Experts of a small language model.
Size: width 448, vocabulary 16384.
Experts: 20 experts in each of 10 layers, 176 GELU neurons an expert, 2 picks a token, a softmax router.
Training: 377M tokens, 5755 steps.
Below are experts of layer 3 (counted from 0) of a mixture-of-experts language model. Rows are named router (the router's row for the expert), up (a neuron's input weights, with its number) and show model dimensions 352-383. Each number is 128 + 32 x the weight over its row's rms, rounded and kept within 0 to 255.
Before each expert's rows: a language model's description of what the expert responds to. This comes from a sample of Wikipedia text that the model never trained on.

# expert 4
What it handles: Short inner or final word pieces in foreign names and plurals, such as Malisse, Eredivisie, commanders, squads.
router [156  47 121 186 122 140 113 118 127 132 124 176  86 117 164 141 195 129 121 116 126  85 197 132 120  81 135 129 122 141 111 141]
up0 [140 179  85  47 136 110  79  78  80 122 122 130 148 179 135 117 141 158 153 153  95 153 193 137 171 166  84 159 199 194 121 123]
up1 [139 117 213 126 140 173 150 102  61 164 119 178  73 127 138 114 130  69 145 117 129 113  92 126  83 109 109  87 162 108 159 126]
up2 [ 95 170 124 123 146 169 135 158 117 130  82  71  97 103 144 138 115 155 139 117 120 192 137 160 172  92 121 100  63 172 160 125]
up3 [117 193 163 109  97 165 107 107  95 130  69 141 113 162  80 121  71 129 100 150  92 149 120 123 163 138 154 104 109 155 139 151]
up4 [140 113 103 139 181 130 115  39 134 145 161 174 135 101 143 110 168 107 103  83 141  56  53 130 129  98 138 171 153 161 152 138]
up5 [115 155 159 113 126 178 105 128 112 110 109 105  98 100 117  91 161 130 154 163 135 134 109 128 144 113 112 137 120 114 147 157]
up6 [178 165 167 160 127 136 136 162 124 155  92 178  73  87 168 120 114 119 145 120 123 154  68 156 128 135 126  86  91 175 116  78]
up7 [139 154 108 119 146 124  86 135 111 114 125 123 159 107 135 110 117 121 146 147  67 162 134 118 103 112 176  95 111 164 132 190]

# expert 7
What it handles: The prepositions of, in, for and to, opening parentheses before abbreviations or glosses, and sentence-opening He, It, There; also the piece vol.
router [ 68  60 114 130 133 104 179 140 147 140 139 100 124 154 195 148 138 118 130 143  64 165  84 105 133 128 127 116 160 112 169 137]
up0 [122 118 135  82 157 148 132 157 107 131 191 140 110  84 150 152 125 153 144 161 105  98 137 111 101 184  92 135 109 139  90 133]
up1 [116 150 173 165 114 137 146 113 128 165  75 126 111 164 125  66 147  29 107 199 148 165  97 187  95 134 134 121 101  94 135 132]
up2 [154 113 163 149 149  66 154  91 172 198 147 106 236 124 149  80  85 108 149 124 126 142 104 122 133 164 124 122 107 115 114 183]
up3 [101 150 140  88 111 205  92 132 135 146 163 131 186 119 129 137 145 142 132 134  92  90 117 113  85  66 207 128 104 115 145 172]
up4 [111 143 113 146 132  85 105 216  98  81 136 159 173 114 124 129 136 108 123 210  81 121 104 122  98 160  87 127  78 156  98 158]
up5 [103 155 132 121 105 118 110  77 131 127 157 157 128 142  87  68  64  94  73  80 147 166  89 113 103 201 178 199 221 137 140 141]
up6 [113 121 143 142 145 159 165 131 143 142 118 115 110 102  97  66 131  69 106 176 202 145 117 138 134 169 124 109  81  84 172 135]
up7 [116 163 113 151 150 135 137 113  98 182  91 130 148 131 113 142 111 108 151 121 119  59 126 157 171  59 109 137 139 184  75 118]

# expert 19
What it handles: Short vowel and syllable pieces inside foreign names, often Japanese, Vietnamese or Arabic, like Da(oud), Ti(rol), Nin(h); also table pipes and pronouns he/she.
router [174  95 137 120 129 122  72 145 126  70 131 125 189  98 141 122 134 105 141 154  95 157  92 120 136 140 142 155 164 153 159 118]
up0 [120 147 144 139 135 100 189 165 130 201 106 159 142 114 155 183 125 180  74 118 136  94  93 168 164 148 132 119  92 127 121 136]
up1 [ 63 121 119 126 132 118 215  46 121 113 102  75 151  98  62 151 150 125  86  99 176 103 171 126 133 174  98 108 142  84 188  96]
up2 [156  83 106 159 138 108 163  90 140  84 167 148 148 129 107  73 117 179 117 148 106  83 131  73 156  89 101 143 114 175 132 164]
up3 [ 64  79 117 139 155  59 107  82 101 129 102 143 107  74 106 133 163 122 170 139 123  82  54 136 111 126 137  63  62 151 155 126]
up4 [119 150 111 172 126 122 141 107 101 120 107 125 125 117  54 130 141 194 181 130 201 204  75 169 204 139 116 129  96  33 130 116]
up5 [141 121  77 159 119 125 144 109 139 114 137 106 142 106 165 124 131 136  82  96  87  82 110 106 140 143 162  79 158 142 186 126]
up6 [ 87 109 160 119 144  82  56 125  58 140 135 116 173 152 184 136 132  81 143 133 159 148 162 139  65 112 147 206 107 124 130 167]
up7 [124 134 178 158  93 159 122 102  56 102  89 148 139 141 126  91 113 132 145 136 162 182 152 144 136 136 155 104 103 150 102  95]

# expert 9
What it handles: Reporting and thinking verbs like tells, think, noting, plus connectives and, which, not, but, than, and sentence-ending periods.
router [149 136 139  65 130 138 188 103 153 111 213 165  82 142  86  99 112  82 116 109 132  92 132 132 113 137 124 144 127 143 104 130]
up0 [153  95 154 120 152 107 102 155 163 158 119 118 146 183 112 107  84 111 174 137 136 165 171  93 134 144 150 149 112 123 128 155]
up1 [155 101 152 140 130 171 123 119 140  54 135 115 115  94  95 161 159 129 114 129  92  91  99 140  68 124 142 105  60 102 120 101]
up2 [169 201 123 133 124 131 131 100 134 179 143 167 122 132 123 123 129 145  81 105 135 126 138 147  79  98 194 128 206 175 182 126]
up3 [142 138 171  60 172 103 117 135  99 255 146 152  93 158  81 168 162 130 151  95 133 116 107 127 144 171 117 141 113 100 151 193]
up4 [ 95 143 162 125  94 103  92 151  99 145 123  73 124 178 119 167 155  80  65 155 133 117 146 160 129  74 112 175 105 176  97 123]
up5 [136 105 137  58 118 162 122 135 142  53 111 120 154 164 111 125 132 117 118 119 136 160  73 193 104  86 120 102 164  77 125 107]
up6 [201 157  82  68 136 136 119 144 110 118  91 164 103 132 136  53 102 161 144 107 115 137  74 141 123 121 143 122 148 132 111 101]
up7 [162 148 158 116 142 135  64 136 139  74 136 149 151 116 147  67 137 117 227 102 143 129  88 117  95 145 201 111 115 136  92 126]

# expert 11
What it handles: Capital letter or short first pieces at the start of proper names, often foreign or transliterated, such as Str(anding), Bh(oga), R(ishabhanatha), Ny(ak).
router [114  17  74 114 135 120  96 156 138 101 104 138 207  88 137 137 148 106 225  90 114 163 165  95 124 120 130 132 152 126 129 130]
up0 [111 153 143 142 108  70 145 131 139 158 140  86  73 147  87 118 153 124 176 172  91 132  32 120 139 182 137 169 181 103  89 146]
up1 [158 139 101 134 118 100 191 141 121 155 122  93 101  97 136 147 113 183 109 130 131 130 116 125 191 123  75 146 135 113 118 114]
up2 [100  97  67 153 215 161 153  53 146 155 116 127 132  63  79 134 142 125 136 123 185 121 118 102 169  64  67 135 108 190 109 125]
up3 [ 93 110 153 117 155 130 174 186 161 165 183 126 130 211 147 133 133 133  74 126 118 107 188 123 122  47 152 136 123  73 114 164]
up4 [103 209 106 126 154 131 108  90 139 125 119  65 123 148 136 148 156 134 141 106 161  77 120 109 165 170 144 106 155  85 106 126]
up5 [123 135  92 138  84 136 128 151 156 211 140 142 148 129  98 140 104 140 138 135 157 120 158 159 109 167  84  97 105 160 133 116]
up6 [ 95 136 132 101 120 134 131 122  90  87 109 132 110 128 147 133 125 104  98 180 148 163 137 128 117 112 157 179 101 130 139 143]
up7 [124 183 112 182 118 144 127 106 138 139 117  31 176 169 138 135 116 142 107 115 124 122 190 120 183 176 125 126  97  49 109 145]

# expert 17
What it handles: Word-final pieces and whole first or last names such as Barry, John, and endings en, ton, ley, ak; also labels like Dark, Lower.
router [134  61 148 186 119 117 103 193 107 112 184 190 159 135  96 116 172 133 113 154 128 120  95 101 134  83 143 133 129 103 167 124]
up0 [162 164 171 161 113 178  89 126 131 167 114  95 129 143 128  44 132 111 158  86 115  78 138 109 146 173  84 143 147 125 159 149]
up1 [ 55 137 133 161 134 105 178 177  74  88 118 179 146 101 112 163 150 135 117 128  85 158 111 131 124 117 180 153 144  96 130 142]
up2 [146 166 102 137 149  98 146 161 144 158 188 113 149  98  97 107 116 138 208 136 150 112  90 109  91 135  94 119 136 162 116 137]
up3 [156 135 124 136 125 143 159 139 122 152  87 107  70 118 173 141 124 150 112  99 159  76  73 137 133 111  73 117  85 113 114  98]
up4 [155 121 126 120 133 151 143 120 137 131 130 201  94 102 119 138  93 100 101 130 124 107 152 148 121  85 138 117 116 171 106 138]
up5 [134  84 170  87 121 120 111 126 130 147 119 113 101  94 113 164 164 132 114  64 137 118  64 120 127 201 166 117 132 115  66 128]
up6 [122 123 109 131 109 145 154 158 153  81 110 197 147 126  90 146 126 157 110  57 103  74 142 121  72  89 162 140 102 101 142  77]
up7 [ 84 183 154 182 168 142 158 158  94 126 148 129 139  75  92 151 173 130 210  65 129 133  73 123  59 189 108 122 130 102  94 116]

# expert 2
What it handles: Final word pieces of place and personal names, often countries or regions, such as Karnataka, Pradesh, India, Moscow, O'Shea.
router [164 128  83 163 126 124  88 109 103 143 113 146 101 117 149 103 187 164 198  92 143 122 133 134  84 170 161 121 119  95  84 150]
up0 [ 99 185 158 118 159 143 137 160 115 132 135 156 164 178 124  52 149 140  97 114 156 157 110  76 178 119 134 115 104 103 102 146]
up1 [128  79 158  82 171 172 162 151 187  89 130 174 129 136 110 114  84  77 105 184 131 167 125 124 154  99 109  92 130 128 188 124]
up2 [168 145 149 174  75 119 146 169  90 127  86 114 117  94 181 133  76 185 148  77 162 154  61 140 168 131 117 148 157 120 139 149]
up3 [ 54 123  97 109 123 122 105 166  53  78 106  89 126 125 144  88 104 169  99  91 148 100 107 153 139 106 109 107 187  97  99 144]
up4 [109 156 178 170 140 173 133 127 152 127  55 140 129 127  85 110 108  88 104  90  87 123  99 144 100 149 137 118  51 113 127 189]
up5 [117 105  85 105 103 123 164 106 170 121 127 108 152 108 133 122 137 107 142  99 114 125 102 145  99 155 125 139 151 124 120 132]
up6 [200 151 129 155 126 176 132  99 135 216 172 139  92  99 163 171 124  42 175 154  82 119 168 151 101 152 101 139 110 192  81  77]
up7 [139 164  54 180 116 146 133 129 115 133 168 139 133  92 152 131  76 107 107 187 169 121  87 104  93  99 182 107 138 147 142 123]

# expert 3
What it handles: Pronouns it/It/this and group nouns after the, such as Team, League, University, Party, Cup, series; also mid-word pieces of rare words.
router [ 60 146 158 176 111 149 137 134 151  77 194 162 135 141 136 107 158 167 109 123 129 184 126  85 100 151 121  98 178 143 122 120]
up0 [ 95 110 156 139 133 169 115 101  84 131 100 120 117 118 148 153 135  92 144 172  99 111 135 109  99  96 100  98 102 133 178 149]
up1 [117  84 124 135 140  67 128 146 104 117  85 114  53 134  77 104 170 133 143 129  62  37 113 161 150 116  97  48 117 149 164 151]
up2 [ 92 171 155 165 121 138 169 130 154 106 107 186 192 142 143  83 162 180 123 127 152 175 126  92  97 180 120 121  84 192 149 114]
up3 [ 92 127 136  96  81 149 116 126 137 162 105 104 143 113 172 136 145 143 109 112 103 150  75 160 104 106 104 107  74 123 149 117]
up4 [ 95 151 159 137 129 167 122 174 125 114 103 165 148 126 160 170 128 107 119 150 106 129 205 104 144 147 123 134 102 208 139 154]
up5 [ 83 183 139 139 121 122 144  83  59 146  28 184 143 111 113 139 204 141  88 117 126 141  70 138 148 160 143 133  86 156  85 109]
up6 [151 137  97 133 133 145 172 134 123 101  87 146 130 131 146 177 164 104 117 146 137 114 123 107  81 170 144 117 135 142 129 167]
up7 [ 96 110 172 183 154 108 211  63 119 130 103 175 182 149 143 159 143 138 154  99  89 132  98 131  95 155 163 134  98 157 146 104]

# expert 18
What it handles: Word-final suffix pieces completing English words, such as -ation, -ating, -ly, -ings, -ital, -line.
router [175 150 138 108 131 122 134 122 109 116  59 164 131 145 100 167 166 175 116 151 133  80 160 133 171 104 135 132  98 114 189 128]
up0 [199 132 181 122 151 153 137 142  96 122 124 164 147 112 144 209  97 142  49 167 126 110 200 109 166 137 150 129 165 148 125 112]
up1 [ 64  84 132 128 104 119 108  88 157 148 122 115 215 159 184 166 119 118 201 138 114 160 107 119 134 100 118 143 198 145 143 113]
up2 [111 117 166 155 110  84 138 153  82  59 130 134 168 164 187  94 111 154 179 115 140  99 101  78 102 112 109 119 166 135 121 156]
up3 [145 194 114  72 135 151 123 162 152  83  91 130 103 121 138 205 133 128 121 134  89  96 149 139 124  65 162  90 103 135 105 160]
up4 [143 187 123 119 172 110 104 185 159 108  50 150 129 173 133 136 129 117 151 159 144 112 113 176  68 154 155 140 124 122 140 142]
up5 [ 58  75 149 117 166 121 106 188  98  89 115 143 118 163 106  44 136 123 162 172 164 137  98  49 128 114 172 116  71 160 168  94]
up6 [146  67  69 182 195 101 131 167 174 133 179 126  76  74  97 159 126 104 183 117  89 116 112 142 134 116  90 138 203 119  97 132]
up7 [ 63  99 122 137 119 107 207 107 104 152 114 129 163 146 146 129 144 149  48 152 111 133 119 126  91 140 123 114 145 109  93 131]

# expert 5
What it handles: Single digit tokens inside numbers, mostly in sports and statistics tables, such as goal differences, scores, years and win–loss records.
router [164 145 141 126 149 114  90 147 145 154 137 113  97 102  55 122 124 107 105 102 135  90 108 124 195 148 111 139 130 152 114 132]
up0 [135 121 178 148 148 110 106 169 123 103 110 180 124 130 137 126 140 124  86 123 112 107 151  96  79 144  96 141 146 134 128 210]
up1 [168 136 134  92 121 117 136 131 110 170 135 106 196  80 153 124 128 135 150  83 193 130 100  74 121 142 101 123 169 121  73 109]
up2 [104 116 160 170 121 140 109  47 111 124  76 127 128  71 123 141 142  88 101 131  98  83 116 152 146 114  73  98 166 146 130 135]
up3 [139 166  84 158  99  68 138 158 141 193  96 141 108 107 132 162 149 117  87 134 124 144 108 149 149 157  92 132  97 146  91 107]
up4 [150 147 101 134 125  87  66 164 145 140 101 166 123 109  55 114 125  77 166 161 123 139 135  50  78 112  91 142 125 132 132 145]
up5 [128 165  80 128 119 116 144 154 151 141  95 141  92  42 129 110  80 172 132 137  95 137  95 138  77 119 118 136 113 121 116 119]
up6 [176 161  78 152 136 178 122 153 145  94  71 151  71 134 162 139 141 113 147 104 135 138 136 135 105 169  81 131  65 128 130 117]
up7 [174 144 226 123 175 123 120 131 160 187 144 153  76  95 130 154 135 123 113 125 153 130 121 122 174  99 106 139 111 135 118 145]